config = dict(
    num_hidden_layers=11,
    hidden_size=448,
    n_experts=32,
    experts_per_token=4,
    d_expert=96,
    d_shared_expert=0,
    hidden_act='squared_relu',
    moe_layers=[0, 1, 2, 3, 4, 5, 6, 7, 8, 9, 10],
    router_score='softmax',
    normalize_top_k=False,
    routed_scale=2.17,
    balance_loss=0.0141,
    balance_bias=False,
    init_std_router=0.0248,
    lr_router=0.000516,
    vocab_size=8192,
    norm='rmsnorm',
    norm_eps=1e-06,
    tie_word_embeddings=False,
    optimizer='soap_variant',
    learning_rate=0.00187,
    beta1=0.95,
    beta2=0.95,
    batch_tokens=[32768, 65536, 98304],
    max_seq_len=1024,
    train_tokens=362000000,
    max_steps=6038,
    dataset='wikipedia_en',
)
Below are experts of layer 3 (counted from 0) of a mixture-of-experts language model. Rows are named router (the router's row for the expert) and show model dimensions 56-111. Each number is 200 + 40 x the weight over its row's rms, rounded and kept within 0 to 999.
After each expert's rows: "gets" lists some tokens that make up at least twice as much of what it gets as of all text. This comes from a sample of Wikipedia text that the model never trained on. Tokens count by the router's weight.

# expert 19
router,134,186,179,188,244,177,203,165,216,154,235,127,260,193,217,189,240,191,177,145,192,206,208,232,204,240,241,235,158,167,258,187,223,256,193,155,211,139,137,161,236,179,159,173,227,145,156,257,281,207,170,172,183,207,227,145
gets: " and", "ed", "es", "ing", "==", "s"

# expert 21
router,244,245,150,204,203,255,245,216,264,205,226,122,191,245,191,219,217,249,160,187,192,196,285,197,201,189,222,192,186,131,194,225,228,253,180,176,200,147,157,107,251,223,223,137,242,204,237,201,208,201,246,270,213,225,194,170
gets: "0", " a", " an", " was", "en", " p"

# expert 9
router,81,149,201,115,245,178,104,143,148,153,207,199,172,161,223,148,224,196,194,218,182,224,214,227,119,234,187,148,197,269,218,161,140,201,191,176,209,175,224,222,143,217,157,200,211,230,216,233,212,203,144,229,160,196,190,177
gets: "0", ",", "\"", "–", "5", " which"

# expert 23
router,114,235,164,265,185,204,180,184,246,172,185,195,189,181,197,189,236,189,215,207,266,244,185,276,119,263,106,153,187,246,201,162,182,201,207,163,135,157,188,193,223,107,256,144,183,267,225,209,221,153,228,234,262,239,220,135
gets: ".", " The", "ed", "7", "er", " F"

# expert 1
router,208,213,162,177,185,169,225,200,167,166,187,189,152,230,222,183,250,168,170,198,170,228,222,251,211,192,241,220,226,210,210,262,141,237,217,187,203,167,156,219,184,146,106,226,235,196,119,223,222,256,155,172,204,126,264,182
gets: " (", ".", ".\n\n", "–", "\n", "an"

# expert 14
router,221,173,201,169,212,160,171,195,265,182,229,168,204,286,143,242,211,147,175,179,168,221,218,178,232,229,204,214,159,195,285,256,191,187,217,199,246,269,161,161,165,167,153,214,209,204,185,274,198,189,118,253,205,252,264,145
gets: "1", " of", " C", " first", " F", " P"

# expert 31
router,136,156,150,245,184,163,167,164,186,192,213,162,274,183,228,177,250,201,160,208,193,202,199,230,190,236,193,301,133,161,155,236,189,190,192,181,180,168,182,217,200,178,171,177,224,145,204,208,233,248,246,222,229,265,258,221
gets: "9", " \"", ";", "A", "5", "O"

# expert 30
router,244,195,166,132,218,139,231,205,184,213,220,167,240,221,279,197,234,183,197,132,185,211,224,228,141,180,189,215,190,201,211,169,184,113,178,169,222,213,227,183,167,179,156,229,189,200,238,209,257,186,180,219,280,129,187,121
gets: ".\n\n", " is", "s", "==", " H", " was"

# expert 4
router,143,254,187,157,170,213,223,154,145,182,227,170,187,134,220,163,237,171,184,168,215,192,248,207,147,160,205,152,204,290,193,195,193,153,219,185,163,179,220,227,193,179,216,229,257,152,200,203,176,172,227,180,201,239,250,186
gets: "2", "4", "8", " at", "5", " of"

# expert 28
router,207,185,169,146,234,154,255,152,118,202,273,199,255,238,170,205,217,175,205,182,206,226,194,173,220,204,181,189,143,163,143,184,163,224,180,223,197,274,251,168,210,212,264,207,206,194,214,189,183,209,195,163,226,156,262,255
gets: ",", " of", " to", " the", " in", "\n"

# expert 5
router,207,259,110,196,210,130,190,228,195,208,190,157,225,200,172,150,233,166,184,188,246,203,220,252,178,267,246,158,193,236,195,243,182,194,200,144,238,190,172,210,189,193,203,166,223,190,166,195,208,213,233,185,242,245,249,126
gets: "9", "8", "6", " |\n", "7", "-"

# expert 18
router,136,145,169,185,202,162,233,200,222,189,230,170,252,260,230,233,227,160,154,204,236,230,228,227,194,198,239,213,163,147,169,200,175,172,199,174,219,204,133,117,137,252,163,143,225,186,185,188,239,130,242,259,252,157,191,169
gets: " |", " in", "-", "|", " from", ":"

# expert 24
router,124,271,171,167,182,180,204,229,199,223,197,145,156,191,142,230,205,150,178,140,230,198,186,243,171,164,189,62,173,236,215,247,141,211,236,177,245,236,214,234,151,160,130,213,219,335,242,190,144,163,132,178,182,170,214,131
gets: " |\n", ")", "\n\n", "–", " M", " B"

# expert 12
router,162,243,149,207,238,153,166,196,214,156,258,192,203,178,190,208,210,199,193,209,187,252,202,275,153,276,143,206,183,242,188,225,194,221,207,193,159,211,162,217,232,224,141,175,220,123,214,239,226,172,254,318,247,190,223,179
gets: " ", "1", "2", "4", " for", "6"

# expert 7
router,237,259,222,237,156,202,211,205,190,240,223,197,202,130,203,192,166,223,216,227,266,238,233,117,198,158,109,151,188,213,170,71,205,245,261,209,174,212,184,241,224,170,220,288,220,219,195,76,249,160,160,150,146,226,231,187
gets: " the", " of", " to", " in", ",", " for"

# expert 17
router,160,180,176,235,239,162,185,265,244,168,198,201,192,222,161,186,222,227,189,241,220,214,214,185,197,278,187,138,224,179,200,196,173,195,233,187,227,169,158,154,214,236,208,182,203,199,154,196,269,168,231,360,189,214,205,155
gets: " a", ";", " for", ")", " s", "S"

# expert 22
router,204,106,183,224,176,188,234,241,181,171,174,170,205,143,356,84,180,213,151,205,246,237,178,181,171,229,194,177,185,130,277,168,158,285,194,191,185,138,275,264,230,140,180,230,167,263,184,207,260,164,145,160,197,251,245,179
gets: "a", "o", "y", "i", "an", "u"

# expert 6
router,207,253,166,155,202,177,209,256,171,154,220,179,132,304,187,213,251,208,183,215,261,238,197,188,144,154,235,176,155,174,222,219,193,234,205,211,191,159,223,171,211,176,141,193,260,210,178,192,174,138,188,317,208,209,241,208
gets: "-", "0", ".", ")\n", "l", "is"

# expert 10
router,158,239,190,193,207,183,152,249,259,153,251,208,100,210,181,174,215,178,195,158,266,260,220,204,151,173,131,193,166,229,118,168,197,210,206,214,247,125,164,222,178,221,161,259,218,203,261,203,234,192,225,336,158,151,240,165
gets: " |", ")", ".", ",", "\"", " not"

# expert 15
router,239,234,127,222,204,217,135,191,203,191,230,185,123,275,180,202,264,201,189,230,268,251,206,231,179,173,144,202,211,210,189,211,162,215,193,181,191,112,185,171,185,113,186,184,248,260,228,237,271,156,172,304,251,229,227,140
gets: " |", "|", "\n", "2", " that", " |\n"

# expert 2
router,150,297,129,115,204,174,166,203,191,154,217,156,163,248,62,295,219,145,196,205,142,218,203,179,192,192,205,107,152,253,147,214,187,181,184,196,185,177,232,185,136,239,135,216,214,175,151,187,147,188,214,320,174,217,187,240
gets: "2", " was", " (", " L", "–", ")"

# expert 29
router,227,195,199,214,176,155,216,250,202,143,208,176,139,260,142,211,219,173,241,262,229,197,209,191,204,221,170,105,203,183,244,314,199,248,209,215,214,154,195,172,163,202,139,216,222,260,205,198,186,175,255,210,227,207,218,227
gets: " the", " a", " an", "\n", " to", "ing"

# expert 13
router,166,152,182,123,176,180,151,193,180,154,239,238,154,159,255,189,199,202,169,195,234,203,214,193,116,309,198,237,192,175,177,218,163,219,189,134,203,161,149,210,173,243,224,162,263,235,212,267,237,214,184,196,148,189,214,166
gets: " ", "1", "-", " H", ":", "S"

# expert 8
router,190,176,191,192,200,165,144,148,223,193,245,188,295,194,208,224,262,251,154,203,198,218,184,141,203,268,202,221,185,254,181,171,185,187,212,179,175,195,187,181,200,254,113,138,214,259,175,218,209,132,257,178,191,200,222,220
gets: " a", "1", ";", "0", " and", " an"

# expert 26
router,125,149,217,246,187,157,159,204,186,213,209,166,179,209,202,191,236,166,165,168,226,225,208,187,253,197,276,144,173,227,199,272,170,146,211,191,163,202,252,155,172,111,101,157,192,236,220,226,163,189,166,156,271,265,180,203
gets: ".", " the", " |", "|", " to", " of"

# expert 3
router,176,232,194,190,192,223,127,187,142,188,239,201,191,175,190,221,257,168,163,175,245,213,201,233,169,198,136,241,153,171,193,169,185,225,252,183,142,237,243,161,180,185,181,160,244,255,156,261,220,184,194,221,196,232,221,149
gets: "|", " by", ".\n\n", "o", " S", " K"

# expert 25
router,159,215,191,239,237,231,193,216,230,152,188,206,172,150,165,289,238,189,193,99,238,197,232,206,219,264,173,275,167,181,200,160,213,247,222,227,176,152,136,153,192,177,197,211,216,176,144,237,208,187,281,237,172,172,246,244
gets: " |", "5", "9", "7", "3", "6"

# expert 11
router,168,222,206,98,215,131,204,112,209,183,219,192,199,220,120,234,195,190,189,186,190,262,239,162,208,244,174,181,231,258,182,133,215,221,179,218,228,164,177,215,199,213,139,210,239,183,157,227,187,156,182,193,207,174,189,165
gets: ",", "2", "0", "1", " (", " "